python train.py --router_score="sigmoid" --normalize_top_k=false --tie_word_embeddings=false
Below are experts of layer 3 (counted from 0) of a mixture-of-experts language model. Rows are named router (the router's row for the expert), gate (a neuron's input weights, with its number), up (a neuron's input weights, with its number), down (a neuron's output weights, with its number) and show model dimensions 0-191. Each number is 500 + 50 x the weight over its row's rms, rounded and kept within 0 to 999. Numbers have three digits each.
Before each expert's rows: "comes before" lists some tokens at least twice as common just after its tokens as in all text; "mostly gets" lists some tokens that are sent to it at least half of the time. This comes from a sample of Wikipedia text that the model never trained on. Tokens count by the router's weight.

# expert 32
comes before: "s", " of", "ing", "ations", "==\n", "ation"
mostly gets: " techn", " record", " design", "view", " wind", " list"
router:499485484449467572465494432522479443463542457474543421559511602556447530510469530477497514433489428458487547539434464468529518486526491469447534548533570423408588455635489577361460337559437478495534450478458516514605506454488494526492551481552462503511410509493523512568473512539440423493467571596443520461503381508454452512526496488405424518559489466421493500393425601398515499504439548491469509435501550520459568524534587521517499426391503500458562568522474475459388585517483483469491470521454540570512534509523469502500454502495482539484466452562587510482455519481455513441
gate0:522485495649516470454468530493511502534484471512556373495458517545508446460494478441488566436490420512455423507487480466455460541562411439495501467440476421482465525566441458499488571390470566629482554537442413454532474423566467453488492475504508505499451494455538471527486459551454460431517542440448407464529509508491517536424550476498485486457488550484513468520547475522585489600470498539482564537561509488422503451528533510559505544455548502459607426459532513519520657427528370522424458444476505552473541546548553383543559468547415396480465478475412527525510564555494525393
up0:566466426609510455508505432568574541503522545452479439517534535505523515480594480543479506407569403481584513438465461518525508518497467596498519504475484511462473539572567496480421439518496648526575471409449460511557477470526504490497522531504432467512533517500481568417461559603450553462473486466462530538585562519495486514453479384356473509548452570558547487534527463481466548571464515543473511461457501492476425551479553490487630476524581392457550439440458479546501470530501472477536461447479415464534529429449437519486530383347491557533497529493493524506518529474381501560
down0:425591474434509520478459505468520478521452451501587542531400492455442583462440425523496507448429597474489461586504536455536568563533552481501510477424491569469555564465544464521570562538492509523478471576497487524520596492484513525480474482500470453546499520421494483527463510470471526594455436502545582450597457487503512537463479516545526454468500502483550569460486452461502544528400477392483489460495413553489591495499447519547442523347513486562567455491646487516479500498522532568402483585499489462491584526362489523529578459635463459488534435552572503458396504594475533484

# expert 18
comes before: ",", " |", " City", "\n", " (", " State"
mostly gets: " York", "ford", " London", "ington", "shire", " Island"
router:485533423539457455540502389443521493500513419562498401495408485582469577572535545481486555378452515522475366544438478522523617432485477539588422502477507488492556551527484550503440398544451519548537421471556531401522428552462508472456597467530558546498451489557457580490419541537526501536508541532511433570540477508514550416560491431496527482542424488463514496445458470505456492577532571504415520410557567518514662540545541514404469423461438482411522513459528532472496525578483467504507488476455565474499498542484553427479530435515519520466532466538481549547491518464517601478
gate0:400493474489500478506484587501521417439514515392479537476552500453437452512448373484497494440539524411484576620419504523532469502499381491525527514580504496559491505476458557517446470549474546568555568482457516497518491595495560593431476447524587511482454583521460477564443524477467580544499434534549428460420587455548511548390471499453462524592497485438563379531529523560572505444511514447551531499490468564553546418594494551456504483444582552550472467464556426544468486541491390477436483475527499457537456500473477453455404478526540441458568447482519524521471601485455550512
up0:438589495528542504606449466451479591483552510477456509471514535467488647502542539467567497534466496487448487428491540496521525521496440475493454462494545505410496561520574452525428562612473469563500483431552504466550606475481481524593525476469550541403481418457510461572532553559487464505555484474504490469528525485499536468494670430581477383533524525516532449448405346586442569465504522522539553449546538503454558436526470449485527477565567522482459462446523520576565494520458379475502464535470417556469603570501507448482435498530489495473536484540494459496584534465439509573
down0:455504560514546541513478425585497516492455555568511492580408499545546413523422585471511381511547444552529498445487573492467514555470634579604529487495492600512601494491531510467452464586545513507541512509548509491516443518564553492452519525639346575531482496523463543507426463498497415549534555457531582489589410475536477498553480567498435459600462440513525518460522495513525587496528507485541498485538462470508419584474555538546434466570544497492565434520546545463461524523532523494544559553486475543521540484516500601558536476369427498534490464482451556461514398463503551523

# expert 61
comes before: "|", "ource", "|---|---|---|---", "|---|---|---|---|---|---|\n", "ources", "|---|---|---|---|---|\n"
mostly gets: " |\n", " S", " s", " res", "-S", "|---|---|---|\n"
router:497420535526459427467517455460436477536517451505501490514477499551492513525523487477448559524525521440437414500387481531609545543530515464560461550510543543569416461536490621425435482489532513538587460374582433555562448536505588500548511466429507540541508362568574531560518518446523420533456543573463523589390470518402539523566560363455502465523511461444597416496498514464485452514457505472470480427571522500529563480521466472439479463517514413475543474500540586525445546495471495504531521598498531517537518507440576535410431527463582557523442459536482520537505531494406526469
gate0:429460514414565480488425550474557529527530492456461510564412434488421440472469446579521547510480666519421524495539451471505552499485510495560557460489469362536508477516543532527488395527455462477490545438424530436475514539525597483576495530462508420492531508557414505492552541497465548497569526512486456498539517458483615495450524587510459554513502625479457480388549598422635449533542474369560557479493574598478517450459555533464490579519483574469520530537435511527518552489574517497461426482457449496465542551500446526427469486542456443521454477424511485488544453548514505548
up0:456510476492560489556460493515473443565453468481506498638544455596435457521582465567530634504441606480522478485434486506498526417437483531526490499494476510449544596490459477485475562424531489460465481413468562484562389438600537473430515564468483505507519476580527523487521531530531544482473532526541433499523478513412519510607455477450531540521465550620511524523596399698444466438521487516475534521446513595559475486458525436521516583437511502419558611563428572481434507490498498511489416482519409532469538497537490504488566545510494536533448417465482530469478506522483525443
down0:486419483460511507509565449494522510553478508496561468470448497562528473545504484539526497436449512516421604476540504472516480540463593557484478502521511599464467406515491404451425601460473578431446515481622441517553520457483556611436495473517530545426522519470526527445537417481461463535457454512520534489538419531490442466541499552470559426556414464567416459568483372513493470544521546533477424495473475547440405399414447595455512525480493404512536635493496539460504499579435475465503458526474508468443501553516428552424508405539556467534521460585558432453556543541547453444

# expert 12
comes before: ",", " (", "\n", " and", "ia", "a"
mostly gets: "ter", "ger", "ters", "ore", "reme", " Francisco"
router:498515368606519535545515381477495533507552535461554496427482535552476574543528556416589499416480509426490510616454512488491508494481482584504514450498502555444465489590572531480398434533462444533608521411539476510485448505521526528449489476459498509539472441556512586538468505464462525564512483572513522446526432596525529471561521419447513493537414417463479490491521525459484445559546607510411540435565541526474549507492548508389546465488456432494493576503464579538520566573493442579554496505417471463467534471462494499457518490484508581480416410527559530487355541511498609489
gate0:426494463500368529536534462501558437599461614457496544529530549478490518567549467533531507550505462549474543596537522568494471521507523491505494554446646620475561571502492529464496427509435518417519500412557416524485503521441482496434497563567507476506553392561395431545459497499523388472457553537575516460463527509564495455470593463627505460471524488505459444513536495552543431553421471485556414457462526485552490496536458474511547525580525461535432473484446486423429494398498453493513484471465575595481462530546524516572452442589500420438469519516512425526449509475459539433
up0:438516584512392523538522548527513487514386474470513485548445604489586544530524484460532528528499393457419478565531535395541429537523380559530428371471519452494505580459464560505473491482464522546576497534520523481467537571474524577562529534475524549463466445451532552496549504498489567430473468502472458556532475556547493560383454538566574413515414551443442411522538520510441515531527567478500512437538522485482552398646579515464462570591393492538542427484428530469550542526479464403528435467479475553452554531527493590539523475494495466518482464462502546524569485505515546513
down0:453415511474503448554496552490455471491571409530498493404426444468475459526465464448520526504498527535541523516450464507518426504563528443558515525580523441431551486512574475436563460391436560489508566430397504470465455538515607438432504418500432456629530443529471482495584591518501465582486477525505417516516428526493496576429504479502574474520456455506497513442611603598453652494565523464531463523501514320520491483520547552596451506603463526503513512412463464544463527494471514486446549516505508512539491567499540473556594462542530469492508473438484550476469458541522490472

# expert 4
comes before: " are", " were", " of", " is", " was", " |"
mostly gets: "%", " there", " it", "°W", " There", " they"
router:548370508470432473516487481450527484504476493500589524549493511521406525388498614419528529439509443487477460587502493556518600483500481587477479466563470513566551508525568557514398479580491392470544481423485465495462435518533477485472482472527516557529477480508513537488543530502606448541421589554465554633459473455480555493518537484480474479588486403475467447512459590394548486517475474460414512427575549477557498529626498516519464435426421412434547559455513490574513554477490481551552554499469525456476486477415474589467491407461523543451470418493486498546472539527408550477
gate0:420596570448516508546538491531453465502453477462477520514451537353582523485534438571486481477546475563532487488453402424528526527543499500494585592523461502485434586551515534533617426449521431566427557553563585472517456581543504481551440559401467523551431469560566529626482439475430468543518505520516518510540574547438375424474503551446568522549533590508444509490443502501549503505602521446502515502515560479472471466489461592520473429443431551477422482526478367519444452523460525442575514551448461543448538515554532453525535471551485493439457558477524527501480497455520458443
up0:488462434429430498453519451521504480538567475394477585485461436393525484535496424417496480465555474464502520563445486527472488517579464555535531404431495526442482501519573486457539543470533507507409537533501394488442524424480435509609494490540535493436503472452529528477369566446443522601551546503445475514547596447511429501497511444547457467552540525408516501465580583463402496533550527461537371553548568542503540563513550469495466507525488454460486477427517458477551471468545424481462453528514399502476441494465537573543561457477590486404549559483499620589479555546551496425
down0:386557507455541513451561544548563436528473457540503514503547524426493420542504511597558484500433490541516522523517514483494526388619504512397399456634533473531422572536557522518562540482526518511549435525540505428520553442492432534433499542545518451538382556483508535429422488423517470419439492490456542546481442497505424414578449479438466471426440603421468551505536455434517533491503511391473480532585538541528499403530523503466504492517469519478455498450550556403502506458506407423464542422457424516470546510480514499595507537487485532399514526559471540564417541539470505468

# expert 63
comes before: "ing", "ed", "s", "ions", "ly", "ion"
mostly gets: "reat", "ear", " larg", " great", " hard", "cept"
router:428436441522466463457509411465508560430587487459537412470386584587475539464440501473541521440462461463504488551496527536478552526528568563456489431507570456540479511519505499397454388514455487500563476447464510505504416509496495491516563491473551536449440459547473511492462482491468487445523476626533510497521459573489510405570511526491469517514504432523556514461490485521500505574428516528394532482704664518443557597560465475481476515394565455411487493493429513443435526496549445506469513608458502421436507538482537578496408497485538497524481458450508556478426492461507534490
gate0:539527537419580415435494444612520588537475502476514471488519443540541494518444563540547541417560542454519531464555444531383544461551538451517517584578475580520463459506484361585544457496500545540500419444523529502496454430388584561489560423462530429476497502480518441478463401606530515532511516533518477568514485495503521523566462548502481431512550491428471482453470584441474495440446486509529564429564577473577526470524507497500400518543434518455481527473453477458489495475451517403521557490495586425529456457377518505515408527447499459496461465470479411539503554542558370551
up0:572538455461464612566561472492461416476529537517473397525457466596417511481528500435492550411469567542437507534560512512425543484549599451486539547503521552569477482558444464503502457496482545598510520466499491539452548560524407515586455522431474479428486481513596509591474537418475490483508432507491465513482459510535567520450586509454528576567581576438546565493541513524493477571554524463442489524544496464492476520468551484448470504492441549484458581421426446467445558466491513476515579404504515562509543510341477670520555450538553472544571428433509497419443454477461483505
down0:512504505437512479477487542425528527492462514489451461505608452471514544533565496503569493487558599532392560545448490426498549509489494436541606430528451490479501484515530389398527443416491494496424477510526568536616537418516535495490467445522518429439567567472577484440496478503525485565394443391545519513430470529450518483375466444478510516594518459530544492530424514619508565446479465427482472502450461480588418439464584521461492517605494455529520502366538477470490460532521452546444485492403543447509494518446490482452498469376481485471442506483534489543500534475387467569

# expert 10
comes before: ":", " |", "==\n", " of", "\n", " also"
mostly gets: " Species", " Length", " Total", "See", "Note", " UTC"
router:523444514517482501454516445507555419512486437518460375497447544610445534411529560446510562424545484478492469544400455440509602443513387556531517469557615506444476458511529591400435513561544486502559480495511473472484466589560468545503498486429470509517461467604496548488535431496547496447471511586543479499492520483423530426530566518415536478504468476519573496496500579441478480514469543520472516398596581507536501461473531457509388392498539455470584650465453526512554541606544444587519513539490501498472477480481549495424424484518555500532411482502510493555509541433443563522
gate0:550477566430500489554574564573409554550536565547557507492487512416485434451415508535486548523547484452571475643519495533533528471381500464464514482510517586514490608528585444524562482481486426448483459504474481550511466432533522546582525568568510520485542549480555498473515488487480504447451424501493436616440541481537429631534499548459463557443436591493486486454490608529490521539446464458468457604546487500592570436497546494446574488519509464490484559477477621587530563497538532475451490533440486514549455424456441490570481506451503586487528609413444507565450483484540513451
up0:518486625474486466573479542511536484509468485544469490566507500530424470493493416536544525473539450577513552514497542504515478448568431418542567473561513534507461496506555505432577467467475569519492481477503520469500491433504537408579508465427517530492433502475506467529421452542474519498570436619416466508474419498546557559489487558494509456437538482589487544474518442576433542514559489536587501478588480528494499579547440620389452558538447462596508569416396535530557582537451503521549575522534402467481512501431495405570463415396534513615432504409489466442450533559497537476
down0:560486512561485527506469592569564516502481505554432504520492476576512415509549478471497493493607399494517477462506525408636488531515503581521482554588470492508635402549483553439571417483500484517524504536630499492497490494544476475508488492435566386512551477425534432455491436535500411570429482431525561503486508491516567490400569500435539483556416523556438482559631472494549526505481505503464519480571530581514505554560481509482516534469527457440492530420526495448535516422510508486495467526445512482473469413570536402513571430598422541556641494526477509484447478471431509456

# expert 15
comes before: ")", "E", " |", "S", "C", "O"
mostly gets: " TV", "NG", "BR", "CA", "SA", " television"
router:480502454459529495496460361560465473507551456531478429528429537610470462472425486464491528489503480441475490490439503525551596483539421523584504506504499475484488553541509520502428417447416504568561477497527538470591409559508470548413518468448456603555410470510493564549489532517459489493429500575520437553449498544472501455587510364425438507572404463474477424421458530500460433509528567536497416471611522554516563525625428458483449476497485479455524546506469542501399592534434424526596514576490523566403460509501488457466432496492525554515429503492479542532468525411545519524
gate0:535585470528536494458575516456567434404418482516445484442509496508575568416455614428547537586517452507517548432510538440540500525404583447490486505576510473503480417583524549513458486547583483498522424485478479540580505499474606471485496493439545440423405539591482632502462554517413405535492590539450522469529454476531513481469505543470556527525584457614469586505404479514560476527516527535428511556465519502510406563491459564514463481422588592542474526492584477506464459485427483541443461501502539418515516514509434494460528501468434547491477496442515634507503498517541556506
up0:478522512486494381490502478508510559457572528559509472464422375539527552512400469501516499501513471478513468481432440457489530509477354460563566428498563530570571470572428466489468501630489489465481451515460484445523410454545522432587530473504453480503488460468459528532539500463517507565492501455512561583457473516402518420444555501457507571506469497366403465539594447467563520434497525561490470468536462543490456472544506519508434403468434472575393464567448494493555504490467558520552689554538452574462475543487485488561461570445440482490554467506515459575551448523536468472
down0:479604497466473510459473457511475625536489516561572454497534384497440444537508537439553494490452609546435535433493506503424445468505420454505480513488606465459552520428407563627388512533399427492359484475571462388445556495508539523474472464580432493524551550532481442453447497507460489541491473486471466498539525423507479523433531595511473516457493473504556493485524542483490538526538518510432554473467432523526504474481440511404488499525460581481412456451437465485530419521530521449571466496554475526474557403604552429514513490433445558586501490578533544532517442560539422467